Weights of a small mixture-of-experts language model, trained from scratch on English Wikipedia.
Size: 13 layers, width 448, vocabulary 50257, 208M parameters.
Experts: 96 experts in each of 6 layers, 4 picks a token, a softmax router.
Training: a variant of Adam for the experts, 1430M tokens, 11566 steps.
Below are experts of layer 5 (counted from 0) of a mixture-of-experts language model. Rows are named router (the router's row for the expert), gate (a neuron's input weights, with its number), up (a neuron's input weights, with its number), down (a neuron's output weights, with its number) and show model dimensions 0-111. Each number is 128 + 24 x the weight over its row's rms, rounded and kept within 0 to 255. Numbers have three digits each.
Before each expert's rows: a language model's description of what the expert responds to. This comes from a sample of Wikipedia text that the model never trained on.

# expert 11
Capitalized first words of multiword names and titles, such as United (States), World (War), National, New, Fair (Game).
router:114106119099103114153130128171137115147148154155100131114136107151167110065120144136126111129132125137120124118102143129110110104123153136154150135099136135103129073124119139128110093114115100053098106156151101072112091158120129103111096151092143139169148126145129127144116123107144136178157102108085157140130161153122147122095106125114
gate0:119146169119123153125126100127119112118100136125118150133120151131157133180114143145098124111084099162140119139115199132156146132132139143122102161151072130140129132146158117106131161134145128162114088167130107138178138122117135111111128116140089103108141128121125105078130124126109100093119130155137137101156159130140108126079110130138
up0:182112116102111078127110091134110133156144154120149099148133129084162138163156108105162144131144120133075099158124137152101110062118119174114146152114146110158089123122134149111113135115143126110111154122144110150107101104177096171138138128155165133062119184129214059135189134132134151108109107123146135115126078092184128104132153120109
down0:123093123124144150107155164123125127114179131151134058130081134143140097124159151119110132151119113101163130162144169110146101115150146153142147134128131138157115138117132157116128124142138154118107125149106144140095094119154095135154170119120118139100172121116108117133177135151141075104130091107117129138144132135165088159107078094117
gate1:141131170110166127122105145129138099102101160117124131146165158097138149113134141145138108109107107130142060190131152163123170069131135142085082103129140115131135136159118157125143148087124182144098162156124148110123098160155112147122145085097135158169148102104149110132155141117127075139142125149117103099150147109131123114152133095135
up1:116097121126123131113174143079134130140098141134139153121140144123121095116108119132200117149116082137110111128162096143142133105171127133106120121140132140106136082158103129144147108098094175148078136172131127130122117155115116172180149109129134154151154129139121129164204142112102086101162103113109097132160141125113129109140096116065
down1:121133149168116108101175131109133164122157107118114136125123131149110121112110142131145132123126153136121154128083098176174096079130154156123160103116140120122184084135162144153122128126140124138098152156148146140135114138170114145138141159127119073139162114112120147093097094150112084129172159103073121104092103136129097151109158137076
gate2:085083107129161168129156164102113111180131138167114148113157128071132125113148153150147131107151170107125114116127169165153127214132164124089136150117106154138132141157120148131092123135137101125116135120133103125119153098152100119139090131157119086146152122136120115101136133126132121139142145175119137111088182145120166111142139142135
up2:120091129122107142111106105133184131168139169139122165136128135102111131110161084166127132126144116139116161113145146113113105140128132117130127098120120143120139136158130146139111107097094113114134124133127144165111136124187164128113124139154102085140154139136107100143124137130122101170123189109122143136084142160088134125120141168139
down2:145118090116142109128119167144106095162116114120141131119123083071164107130172097141151110162128133124138099095123140126163132150117117116129153148083120160112148094143123146139186119128145150083118100164125098151110142151145130095122145161151120132134128124140182155117125140124148150136132100093143181145143125148178118129140103153107
gate3:148112123129133121161135118076128136153094148105150100122138104135130140127171082101081136112121095117154116160109108117114134129118157098112142179149110135146119119154098104146128151123096191117112123141080118122129119161090133116156088115116135171123129137138159153150132102125080134093122129145127113126176085104113124158157117121164
up3:146143126163104153147138120128173138164087107106171101120152102149106123129162111110111141152139110162148134077118109121139138204130115103078162101082095088146128137149129087141143117098130148130136106144123075140132149133112161157154131098124135184123112123082166116132092148147164107081142104143123152089137137132126135124142100125166
down3:117138117155079127173128128126140103124146148115189132176119136162128126127086135107146095091128110145088155138110142095096138136098188091129112083115131114130106130157159119124147130132148089103094118100104151132097131115117139105117104129121144141123150147164144127141144071109156117130126128155140167135150131110106092137132150110117
gate4:153126116117092141133100122133121114165137128148118139121129093108103127148138099110143119186132136117123150094131119164126094137087156161156142150104139099134126112149138123126142142180152125123069122096153152133098149149154169099176107112173168134139158173144125107149130132132133136106126157123113140097128141118158155111136168080111
up4:104163121131123086099148129123157161094094124175123122106156107125097136143158125085161087126166140136125103142121104167116159122133134095105118131122091098135125137139090115119166129142109161133099160122165113110133140094140112125139115120129116145163155115166115170155133116100161154144152099092111113098083169175122159117114105088120
down4:117134103087094091141151144122093137104114073129133143132116134111103109173114101144145152113103133100091056124167154068123097136122111116112126104135114129155102110154138133134154107167088183089159134134144119152112109125140155133123115087152101138089112128182071115099144087119159165151120149138142143114115161126146116114124134113174
gate5:142104137122147130106114140119161135135164149159157138103132148112162172114137136135112119110123059134127134147127182112109084124141124098115117118138089105180141166134101150127106125143127131116109153073144145131146101130077130138151121143139116164123186164100143137132158127133136147124125142139130128127121156133150187123176098110117
up5:087124143112129137143069146127118111142181141114143135118131130140154146117111119123103094125125128111113121137114132133110088122105136091121112104124107137116139132123081142108084125125124135094077166075144104101082119101114136125116119111148148128184161157116131134185135123121101161163124139114144124135129122080158154132166088116126
down5:129111108126142165122081115153171131147180143123106112188116134140112127106140129173119086116111109093144133127168112134108125118112145096109118149131091090101122136154120137120089141124089123108085113113147150155127127134145107147179162152200115138177121122104082113145108135149087169157113138129119098085117169124126108115110132154149
gate6:100140147126122131121104128113141105154090125149113110081094148141141119152132136139145120084179121094153120158138145120059115141145172096112140150152085134111130126174098167195135169095161112125125176097124104136157118123140128131192158115141122121152151134172171150114095152077083154165120151129101101133133088113127152149139167138106
up6:127118103101130130110081158144117105179113109159154151077109169133122107146181146103108113094147117125163144142117149148116135129139177162122126143079153163131138151159115144158161154090133129120147119113146148123163119165141099135132138103142152091150132146159131122102146134106101136117145124120120094117141086141121150118135147153138
down6:160157113131119109173116150135222114164135151111118114129151085103159137113137160125117075123160148120132156118136130126106145158084128147154115160132123122089110130109120099128134118083148084112121132120135122108129122096159147116139148149149133124141125137118131152135134134089066122123130150121157134125126117077127144172124123110124
gate7:135117154146144102146138131145162145154106119111110120094104110127115132127157126111120146159144096130154106088146115133139151107154063167092072156126099147110138186146114127149163170156104117145109120125088129156116097148195124112144115111168115128136080124116129102135115115156157156142131128135156142136092143114169105113126154137154
up7:147140128129111128134118103148145138157122136164073129128112084155173164123133123126146160152134113124174124085146099147100146128088095116117114162099128143112137140148124156115118131142045170106114096138118102129107134144133130146112131112167090137167084108117156075089087134132137155171149086125139139143139150104177146146167137094152
down7:125113143116165114139108121104120131113112155135113126069158169123123099123138160158128168100138121115179111143159085118153142133157095157106139145120083169133129141125114112167128111116123108131142141142101119089096101124105152136130110101125071149128157139128140127111123161139145133143137120128146160147151104156130088098146108118180
gate8:128140152147144126116111091113108113109114131096130135134126134175118184158160150101124139113079164168183138123174132116075132122066096143198107102124148083114131146124173145086102130150136142140180104113117141126157152157158093107112129157132124102106147121064197099122116142140143109097104150149137161140117105123143114091130153142146
up8:119100154159123076141128143133115139138123105145109135143176117136139154159147138124186109121110122160123127127150122081125168115113107152119088114144127141138120157169177156094173093144115124123138147115124135139137107139182184136113099148118127100123158138074139141118137121169140098111128150127144121137126105150161116128111140133142
down8:140097119119152113090089128119099121117110111092151106131108130198112123101152142095165134147134124145139121137134139126109112136072084154130116132153165105142182104142129136164166111092202147141141104139125136147164137124100134118137200086178080159094129120114100114151139156131076135109135131152130145093125149126124093148125161124080
gate9:115151137168151151120151128157094149122144106134182110150093114115121156130104102150150173122114077150162115115126138103183148107130156142146131094130105132160135151133089097115076117121139168124154161172109064118142171114113126091116112153146126165145122115123150133115142128124107100111127157132123125149139119163128069142116137096109
up9:146118112142174174131135140113110146130146127152157119149106130135174155151145109144122153089116120112166128099108132103142138082128158165160110111151108119111121130139148156128085154133130150155104126135144161148117164176119129115125129115137180137144072157122096144106159140139106102092115166130120085147129155127157088126118152155135
down9:150135118123155160110144144139111126176158160148157139092125179123179098112109110109145130123150086121148165118095123130144141114143141130126164127145128114135141106140124135103101118174137148126087072132135131139122109099118081126118110183122138135178125114097139162118097134138099140129175138142115134114160121146149153187121170163141
gate10:116138128134130141145142105128074133116140156157132173148110139120134133120121131094186071087131124112123123166122100144099171146149146161158134144094086121137084117160134159135080165096145107131072160151158166121173188168143147135128095116137160093128124133113161153108120101168136122153089112147117074152174109111119119140118130104123
up10:112110095105145075113141133157112082157127084157130138133139169136105148123137125121150107102151167154111120106155094140102135129131144159177113110113132105125118104141147119123130100118124125144122089086116120122106096131157089156120133082114114084134178133116138155108166095122123144151093118124083140121092160115133125107134138113095
down10:138131129142155125133117179146125128131123106142126106149145075150127120097133128121116098156074090111106141149134117128095129127121089148104061101084123105125141109109173145163100151115121092128106104134149181120149160120127154141119138105106117121097129111119128132135168105122113153153138138099121139101128118072100133111121108130125
gate11:103123138093146127114144113146125168135114128185118173096118159168118201125170135129099113130152132170111090133145141103105072157066131092148202098102148138160135136111156141136145113114150099115175159146149159140153140111161109141128186100100158065104111117116138113131139147112104142123130101156105140176142153146064163161119155141153
up11:071139075148145138165114139168156141146121131176142153143129188123164133134159108110097138149147114129101107126140124081136103147121161090165136114126142145151120116123156114129134136129114157138142175112103121146148140086125115141116198088132154081129150119148096117092127121098121170149107084098124143131144151179151128141146111106140
down11:133131121119136122124115141137140121087061146096106083107104118111125170121113185138102145145119138117150120127140138140109117148130093107115138153099154087174130180110095071136151086157134127111093115169142170106080117125115133134130116120145150130154104101118144125147151125162098144126137138101142142150127096085119094156118107108116
gate12:130117114155118140118136157126138147194095112116097142104116094149106130132127132136141123116128133125145100150130116143060138150133153121139122179171114125098153159151091096103142174139100122129095150142150136085108174106150109098130120083127125155148130130139116126082138130130133173113100109085143086140146126085096132124143102123152
up12:129163168118125125130148133146164117180097082116122141094088136133103122097107097118158194138107139157112103106160124097102127105118159164127129119192128107098167151125136131116200132164128124137089133132155122155136156141145107072112163125104110111134122091155116141089156185105159122116086122109123102132142153138149100110141096119114
down12:142130151166166120118126113125136143147132103092152128109127108168105072126142133140121101158112116137136155103110121146090144131165086126126102129098102134115127113137124104128131125108148141086102084131112087118095123127081107097112106117110157156085089090136111136100107083132130153169143120118107112109147122117148184150157112129087
gate13:168160149151141103135106129138127102133120096100128168161102119148070159134131100115132122076088124144175069095125116149173106118093077150124136108075129138128122117101143100151097113118134148138159108150113160143125154134125085151128156069160146144128090126125124158110128118150131159140106161155097151134144098105120148151157147118096
up13:124166082090152087116120172122136109144122107081103176178140129128098141157132092141103148096146153166110095130095140134143103149117108145139158164111118144150101147107157124156080142138102139143107151094111136147115165080146078122102156070140135144170134137161133147092140121157135170094112129164103132132147132111132170110164154166139
down13:137137154159133101100126092141125119141087118101168153122131138172136127162162126125102101130097188120118141157094132109161103101124098133135145109133130118116145124090106134152151099115141142180136083143163147135105152113138161148094118134122089159144123113119158172154139115089119145106116166156138144141159128164156169128145121137127
gate14:103109117088129140112167111140122129139112132170143136099126137099127118119144112128160093140105140130117157143124101151132126138140144126119147122139134145128116110162136126111126166153113119122139148157159153135120209061130127050128135141135166134133143102133097159128094137127136168130125102138159151113177093092115154138105104117116
up14:101119139134116138083185093113110151147112137158115132127134160150129144112116099125147118144099139117135156125092118158140164141116120117118135147149114101134101139157132165112113122136145104140079138156158152142126204121114122107139087163162109128129119103134155125084098140174139112164133098130105094117114090092151127112128151080128
down14:141115053169111143111104149142122135090089146137183116103154115134146136144100177128132123087109120110117141139139132106119069147127127086129138147151107148144124123116176103135133129132131125138118147120128109128120131139153120157139147105116115134099145155173142084133143163137157132105100100133123123103154125104116148131111159122109
gate15:091118167133117095106088113145150135114069128108113138119120134129147136116138127127156151105134112164129133118124170090098108093146148094122194124168114125125141107089103130159102106153141156114130134116124118096087143114159128161135132121138158081107157107150162098079139132135108130062124156168140141108120092144110169114134149124102
up15:148124121147142127102070146125136148146101104126097197138155091160121152145155148152066098120111156126144092108154077126140140112112117097132150109140128130146126130127128154179115134172115155114147074110139163101130130144128140121135131106106138116134138134094126139101132103165129133120118125124164134157117119128149089083105111142122
down15:106140167115112106114072100154188080125126125132128090124173146133099146129115129067144153122114191164100080108132132103116115092145144114121150183133132124156092127106139133162082119121105132130108100137091126085112137179143148146104123145115132144119111153130100094164119110159145108098118175160132124122163116089154122156107133094110
gate16:093092143111161150115130128112146130148126139117112114116148102096118122131125156115165132107147123170087094122126112080152098108142137126155139105125130189129128127158155216108122127140147139128139156132124094118130149121152072109155128087144167111141114136135159107089129111119138142135105127165135138149152137122185160129118154140118
up16:123112107128170148112139122116164183099144171150106123154099083136126132130109116108149166116119137157139126092140178105153112127135130146148144119122155173145161144170171172129099112177137098145141160127073113145121165155157077129137121111156120100100090109121136151113102136149127110095120100183099162130114143145132148107163163167135
down16:114112133110140119194122111122168099133100134131115125102144106130151095097099140073106120164130088104133164111147104080169116120155149100125119084118089109117119156132125141138138115135188135064141159140159111109115132177156128085149101176133133153133104142098144112127116101112118137141148108078137110125171142108144149143137150131123
gate17:114132165095147149106151136101154097130108161127180154106122127127140134131154119088159111132137098146139060143131127128167090125124092139110104133163160100124124123144134117118120121154120174138135110116106157154169085108133107119140161075077134159088152129126143094127136078127139116076053122153120139141135117166121122157124122085130
up17:127124136136132147101103110134119099105109164131164172126133089121129136135137114102149128099133115118126079151171142106144099124092126138120113120154180095141141113079120145128113130145143125111125119139097159124183109136140114148128164071124152144126135125133128118120151123114155121111069135158137132170117105156122128159118123121121
down17:131118129124163121117136139111130120147109129141111153131167122146107121170147111133140100135142101128129129134118103108125108112152144160156102127151118153111117117134099120132093122174071139156170107154114163120135137137132122085138131125063135152122102107124075177141143079132131112106138118146126167132127120098155116170081133085135
gate18:149120111078148088155101120134147162156172165151108128121144158156093134132101174148136089143131134128158115128126182116142151116100112157110123106157060088112094133141102140109105132101139148129144133150157152133122079137130130091138125102134144158119121115141124144156149177141118146126123120148140114154136168103162086120109121138176
up18:099156160126115132106122125134156151128111122147147074130124155170125126131143131156092114177122098129185135143132167128136169136135122134120129103130085128142084143129102131119129114138145137121155114121137110125102127128110112140169135146144125128116175141136096158130131165139106163101116110137158143118116113122116097127127138140206
down18:124174154154106148108158097139133119129118138127151093125140145158103083097131125124135119124112092106156138137160125078111158131146138124120142100155142101094136115156124131161116086139105120109161089132150182130136161092108133113146126127131142121105127110149113116123121130119120133191100132152131167131167187146127121177143105174109
gate19:136129084116153116106128058148054136158138122171135136124121151134127171144142123144109125123117135131115115156128135131140141117114134127129104117115116126115146139110103115120089179114125127146114151164144133166104131125116099115085115137142173154113120138146146135155172138124094141127147065142088133145113138111108126088113112133162
up19:123090118154135105123107125097109111158189148115139143120128106162138145144131100161081110162118112123101097157150101100135135156104088116107156126122146100136100116111144125127139129140135108115133172144100177171128130114112144121150138125139138091109147156098101152139191169162097115087158140099149132102103148118116163127162165137105
down19:122114152143128117145103113130096110104067163148134059158117147134117211137115153126133143139158111083110138130113160125142098105092158146104129126099139127102170119148172104166137138120120088062100133173166143142112122127092137128137112117143152166147137114158098182117146133127142122164125080117114162096176142126100141144140191158145
gate20:131146147087144075132129113122097159121135121159126130127123126110127111118121122150174129136128128125180062123123110096109152124148139123141158164093172133125077166175108110122128182142188170133138136103112140108125072109143164160180131076136151167105113144154081159148115099150145149127121128154132090171151163141175099146105170127149
up20:135106117121167117071124141117122089131119108113152122111139116076080141143145122120174117121148118145136103125158157123142122135094143118112146189114150105138119165156150111105149140114122188135135167145123137118120119075185095132145144097127191117117108147136110125163111107158126178128131118158151136126145121130130099160110124144132
down20:154144154103137120128090068162135133132073138149157121115173119115118150140135181118119116093148150114136133098139121129171144096131140136120119123122094124125108137138102107123088119136135120128127092167149135121077130125140133110102112112136159154171094102152164154169122082105130145133115132084144103146163124128133116162182135121122
gate21:132135117124141161140121147114094153131111119163156073159120110125157147102105152130122124105158096104136140114097135151153137111114134159143155127118136116144137110122140147140098122143092119147105109125117080133167094133100091087105122132131090088061181107160142126073119102156133145101125155130137123145090116137119148116098109151155
up21:114167123143099143132138131078067145111112128226106152147144137128108159151129148093113136096096087139104107100161122111140129160144142160104142113081141131159132171137137128133093142166103110142084103150098166141171148170137124115145124083145128084158151131117138101123131123100134099098134126140089118076100143144161159104099134085127
down21:105135106115116130146110146091126134125146133132172110099124123105138109150133101147100130131105157161130132118141135147177144088101106105101142154126117102146118123120129091109134152122161102184142166123093130097090121138119092151154167146137158163101119146075128109099085138122135133080160136133141124161110092120099160111092115108140
gate22:176130134119142116117094110135124146146110152185150121138113143159125109083123134116129143131166119106134161120117107193103132124165123079124103134120108097126088143146131125130159123073161107133156119102126166125111113138156147163141083126141059172128123137165153134132125134140111143143167125137091131107138135132127141100148110116133
up22:092095134159161118117111072074121138110114132112166123129113114129140135117142131104127107151112131160185120168146133125100080101145151122127075113142136159176145121126116124126110104135111148144150163115106098119121126116108078159145152119112117146140165177107090118141138167106118095110125127130171138129133100159135102138157085130145
down22:054120125122108150092147158099133117140131114130126113120171125149128090108159167103154141110120124149103120142113106084105121127149119141123121106159110096157114123132145137090125106141135125107129143120136125133167123096098121167140181103167116126141108141098107061175104144139149159145072083057110125118145149127103118117171110141125
gate23:119167149028122142093101131106114166169176173151101116130122143124164123116116126129110130107102105142118142137147142153122117125075158107122106094128162150163121094115128144110156137168135138137128187112124122148140139133120111132136124106112122170165096177105131131128145125142070116134140110117110112163136123152121125136155173074107
up23:145168126066126082102120147100141134146114134102116133129102084096110123125139106126130114129165137147146097124110116161082125101152140058133116128141126108140140140092131179107155134111103137115086162151110106142099142130136120123122140119085080129141172153150151135142109146147139143156141160137128127157135118093094096125135078105106
down23:148143119196103115147118109094125146117135156148124129089152149153154140151162177110165101119133147113076141120102109146116158151122123115127102078165153121144108117130154137156105106129108140114117152120151138140153140129122119101130179146102110160154102155073082152146089165120127164153129127170159151120138110164121096123085135134130
gate24:088130162129120149145119157121124099104116083140135084128141112176089147174152106113123082161142130137174064141153135153120151114089086149067113131138116127154101139120126153150118132103116150151151197142121110168147160087141129153113148131120117105084124153177126116163099145163145122185076134150164147149120145139128139153116120107137
up24:151147124122107154153141100127084081137133129142156166115171125117113133165155112089120143113117114149108116125153120140124081133128086103108144106108146091115117137162101106157094156166081159143164134153108153140180143118108130108163132164107138149113089152123153148136137121128140139120067110106103131157131114124072148114136105089107
down24:125145107166130116110155135139086122094127112124127113095151101132115107155097165144166126129099162086159099122175068183147141115102145104093117130136114135106119120119100152113092108135125117147116128150140097162125143133127139126165170090125129165133139117127162061138136153138105114097172125114071172124116126107131122119090104099120
gate25:119108133121147090142137135143168184128122103148138130136148100113114115155123085141149108131162148171107140153122132136119136079141175176166144127133135113183113149117117112157145124128162156148131145139102120160120139130159112118144096114094167104191115120159099155133148145113119187138141072165123110123126117097120109102145154121101
up25:114126140092107140113166104102117143117150090140125046131166160097107166134140133099140140177125101123157100142131127163203150119063118133105162119120123106147118114106101135120154143142138144144117131116152107169129135130104081182163136091130114131091162137130121136143111134106116105114114134080129082150138134090126127103164149109141
down25:102100108164155119152142115110124148104179124153150130128137139125141120127089120153128120124146099150137129142146170103131118079131116124090122134123158129129132135106111146075153117126120161177085135135153140132124102144125133119128132148140090094152105127142174080132155141095102148102124149109143123167145160133134154145149138150121
gate26:064102129110176162098124140145171137137137119102122123159151153145098136107133124114158126108139080132117116108138151109110142125122117171130121096093120139108126127132136201141116133126114187143111123115115141143078134116128110106136103108150125096135136139107110140139134115163131149120113154136150143165082155112122152122172191132188
up26:101158167167137151127125116121175162121141140150126145162107119130116115101133088127123147119110100114116112112126122136073167136079127134124129157114131135152164123165102134142102116092096127108130121089105172140120124099132164103157128151147078118162130158093108128133146109152147173132145131075137134146102132105094090104158158150162
down26:135111157115118129095120131136150105149138127138090108142116152127111146104127128118124105107115135104132121143113119113117136116104179117149141152128125112150158118121157153125112119108109154122126115087094131106132114091136128138175114154147078106145121133145077100168124157090121127162110168139107096103151127149114132096116110171133
gate27:129103134147119138115121108138103097139090124121162103127143111110128180130129099141138156129085137120114146139109155164131089219159137133119122112110150147107102129143156110135104096184105131126142141145109100122130146145136114144119124135137115150131123174087124134077131156132153141102139181136111151115135109172137160125105129072121
up27:126140113103128106114099205112146082156090116146098142138180108131131134114153124152151081159135110143131183116140096117119135151120117125132130154112083187093080114140123114180138152102129127130145075127130188122077140139120105138123101130124157150139151142147141126092149130123105185109127090091124112122091133112108145149161160151123
down27:149150142113096118141122113113142142173072107147141168148169123136133116148136136116128092177115121104085130101092167079136118130115122109123132139137077125146122136134105095125115147130146121102149123109133157118127135103137145113128167146147112115135144152128119134164144129105122122124082089141121104111104124129128126104155142107164
gate28:161108142100125179134114151134146152122162118166120124156152104137163145146132135114149115115140141151116144089103095092129141108145104144125114112117088136169152092169108117149120129149115143127114144103122104133113137170129150108127148107137136130108156155088145077132128113118128146087130096113168105139167162114191106117091095162140
up28:125090148152156160141119140133164157092135188128154103163146174115148168158143110115154137147167130155116131148158145103141122148099118135139096090145166103110117126132105097131078132139127114145159176143129126157109142123158144167162188132104097153069129105100149107152122052176126052104117080159145145102162159160135130138102149135152
down28:107131159135143137122116121107138129174151160140096117166137084126118112143172159100121098135123098112120155119112105146137074128081161151104179186135110154064141154134128140159121143109122107058127106166111124130151131129145127087186104106132125106139140147128167154183136116142124128130140092121121084120107126118145095119142115116115
gate29:122089114106149116121086159110120116151136172122117175140127190138099154147136129132137152160140098147127155139119136112107085086130101137160116125089132116112090095127153093133113138139143140167106125157114144163125102122169109114123122145146132097094124152173138122112166113111137113118109091147141125155103147188098137074125147111183
up29:145074115142153074154104147119135137124156140132140127097122159126172177115135140145115166160121056193117152143110120115088070134120147154142132144127119090156060137134115116160122124142162161134066130142119150165142084162125134128171113145125124096079146138109138108134139128119128125100090123123093124151081118173131110101122160130145
down29:143113170128118137158115139146115094116116166103153116180153170130085121114131153132153159175179120132142145134109137139132179112124128159172089126117110137129158086096147124158081138124167127084133106132155123140148157134167103127156130155132108138092125118141119133111143137135104105135102067104129152153128120182111121132127166156117
gate30:027115166101145099125113154121163125134120123100153128142145116122101126134125147124116112129163145124120134201150134119146096092127160126112158140160133156132104109109082107150165128112112171154163142123134138123145186118111128123125148144140159121082140086112091144099095115128100141139140132167111095140143135165100082118161100076137
up30:079138137134150113074105161147136155130105131106184134115112105121164132159107140117146146105153129122119131148121155088122105099104125149143130133091137141125117114133138117137149152139157140142159116103110134123135166138163148121125142150148138153060130134163093120081113089126087169124074089197127126136177184170101162112143112157155
down30:121153114121170093108117169122129110116168158130154127123109120138160118145118096097144153081180153160132158122093092168134194128151131150169156135120150107123113125096098155151085091159090122074136088142101141130125124145169130133127131143106146143138128149144080086123134077131110096123109079120121138127093110132116127128091103171108
gate31:107117158153152075086098141116142145169091139112138174074148123176144119133160141149160111141118108130097115080123152108132094122128134117139141171129132107150108116113132152122123119122183136107146120165121129120125113153144129153088100082125122123146124105084173124097114122126127158072122181131136133101072122119127124106139159127171
up31:077137093147142123136136148134125138111142142106105163089151135176153138120152122163137114125111162141105157103097135118096104134144118112139111156071125163150126141099168126105112138131161131103162152134160133124141171155110136187140109110119121095121139125085116165121104096136158155095098110149136167095144117121120167094143120132194
down31:140163128137124140144107115159156118108158145113113051127104173077167131152121159155148121154115145127102130132157135085144131145093135115140130155151119117202134137162146148107135112097130122113127139137154139169116133129089125146155103135124091105137120164174122117141157131135147152138131152144132145138124148112120161156117123120164
gate32:116108145084128125141178131124117131100131143114138155111069124087137109122120143119142135184100103126151116113167126152141155120144132124125125138146139145109052158170137125140170135133128191154118165150137121133134122116119110097118101117112138162161153123131111141136130120112151114087141139096124099220112119156139115146116160109131
up32:123112129104106131125137127146097144097152088128138123086095156104136107120092113115082144175088122135179149114142146145131163126172168110141122151126130114128068149114121117132183121134160166147111193116161106137101097124117143117114093159085119162157139120171114109131153139152152131116124094125121105147110168148120118119130095112124
down32:102132142143128113175134107161094141113146148130096112096127162112129137171129192108113101163103140134098129133156139110119155150112134135111199182107120131132172151136097164116115111171143163118084128120103128107114136115111109140084159151115108154113114119141116139137113153130121124111160123142116185127120150131100107150097108111133
gate33:129150120120120129145112145122108110152076091168163112089162138089156120111140120146145093139095167086143135126115143161142099145114126109113120125103115146104132105159133101105149121135084155114091130120124131095130164101108156100127097146134112112131135196149179141089154149104141160148113126147102134120130106150160123128168098127128
up33:151136082138157120099112125124106099126136147173146149120090150085090118122136114146099116134159109112143141194084101137086133115120137147130119146127156123162112144144126131139142119151176145127132134068129116127146124105118143135131139120133093143076164134138136118181133117160089133132117172158153133113114165152136134133144122142128
down33:144157110092117135090146085154160111135129095129070090148146117092147164106128076144112127128159131117145157133128129138147150136080157166099169150123155104111118113131137083167144109120127113123130108117184149136116097140109118107106090136129102143140128180137133117187146133160122136113093147086116152133161129140106107113111084128092
gate34:142121110093155103143146164145100130125135153141142126103133145086130137111136113165162155102119104172138122122135159107071130074158122091114094162148088121104125186149145143151185120089142138133152147143129113123116107135111135114139119129123107155148148157105143127149145175093158148100139140132116124125107165126123188141122097138111
up34:141104102112114158148139165124134110097102161136102138133134134112132149119126181121133129119127121169122087135109132136117132146169137136130136169134104136125105142140176147126159130127127129140081148136136116169140113137110110105103106106130132146132136152126144075147131165160153132109106116160150150143121128114062161146101141171164
down34:132132134111109112094152115114130142171127164110118085090111148139147123119121117134128119147148148124104091079139178138145113102164088174147187136125120076106126138117164166115120111111166137108162121126142120195146144133142114189080174143109129120137093142118092131132109163125134162161152112107103124113138167114113166141113142116115
gate35:126102155124123087111088096116103120107164124145131149130118080113105146189101096144144128116126096109145098137112128111128140162145149123145153151091124114120092144110120147120092175119140154144140161121153148146139136099147171118154099116117155137118135141103105167131094114134125130106128104119140128130135137135092155094146133135130
up35:124119135112151076121125163119143151125137131142084130134129099164160114170151101166123089131128100137147084116117145175136138130131117102092138146157123127172128138136139118096177166109156150137123147098154140126127098096119137110162103107124136110143187141138105125112128130146120186126124127108148110096124161101144112104102142116088
down35:143152112168157107100110131114162138126123110127129159097170124097145119169139124071127134159149119101132172120155110104140116099123134142113089140134111137158139120160125135175134090153172126120117122106107101158134106125126098160128097138115150091106114119136093136093140122099091094129149121151140097126113131117169136116113118166100
gate36:171086109163136127121132147105118117071143174135106150146081152092151133120135160148109124079126132128127176136129149134089112085169146097142131114151121154114112153152111168115134138131156163127136145157129102119125160143113115104142076135112129120113109123111178111108130157105148134160103129115104093163120118106136119154145195108148
up36:117156108119106220110167104133097117131112113131151102140127149148129144154142195123088080112151126106153106113148100190156114194113155103155106111130150128126135127105069160124158147115180157163137135160182137166134141136127153158126115149122060162140128148119082121115081155138139097128145116097155114160168117094125136116078100090153
down36:133173084143141187119169136147135140119119108152152134161116093097131139096134148135122154161107107136107150121098142148122137163111107125130113150125099132104154112078153135081144153070144140172088111125084123145135137133133114129119152129127115119152107166137126107103156158132137128104129128155125137129094090103112149105122132111109
gate37:104137131122126150148090132137154106189099129112136133169168142148107166110173120095119116148127119139114128126118113116116171183152150135134152160145127137151160118143110147117135122129120153096106128130123107135111126102135133119089077107133140084140142114110140079132112104106151176128128121103174109099140128141167162134157143096170
up37:159147093106129113133139096092104126106120134123131149146120130101113130163146130133116098048135123115143111162149122188147171126135167142152128105103115125145143148123113174112090161173122111148129124119109156120132155149093112143178115116122154126122137190105111125091115115116135128142105116161098081153145110073107105097199171126127
down37:152136103140154091124139139111090148137114087152146139156154127145109108148121137087084126145133166134118145111117096136116145090144176132157113122100155128087124119112095119102116151145117144194142126120130147104111099100104142167132162109093134116126159097147094148149117092086134118122145115099085154131098109153059137157146152149141
gate38:152128094159110148145131156137148106148066147147161147100146111121134139128138095133113165142148103152139141126142084092112141121114128140187106116093109129134178130151120093142152103144123179130127122158153153095116138170140152108155106133131122139162118119126173119119117143112133175085156117084117139151127065168134140098153111124103
up38:092124134100134092148132075108090117076132083130158150125114126125095168137155088157111165121083151113169124143153127165103135112103128130114123147107109134127109155097176152131148122121059155166172147102112085151118157142140124134113135123120116079110153171136107130121094212127139142142109103121103182148065076120141108124127156114121
down38:088117104131181149103096172122103145127139126129128122145148113146169128129093118119128125137114129146124172140160123135113111158092118127100131137119113119137154094153098149126109109122106079140164137129165113106116075149094111134133168138164089119092190150131101151176141109137097144113123118126122132185125143164087131067119127089088
gate39:158137152128113145167114114121128122132125161124121151082179129123105145131128120150165161153168105145178133088133144193134145111124112091122156130126167146112139146154110127163133129142115115124147108149137123118110068130112096136130144141143107142145119165132171092137167156086125089118130125119108128129139082133124190099110145094140
up39:146107089100160093142131129137134138124120143104149139096117158156113132120127103104156158105085166156123134128108140138071135121098122112130147137160141137152164098121147148120123132151135145150132139116126137131066107115109131139110098122132165112142159158156122110144133119101146139076124163112107139141095124147139143084177139152135
down39:126145138139170125091145158128157136162118106086122113119113143146140120123146119104145169142134157108126125099091102108101134166125139162123135135156118085127149141159133149140146110091175103130108095117141083144148089160138155144132124105153136121106154094145093101101144174111076111115101111107138190117161120161112182130130114122135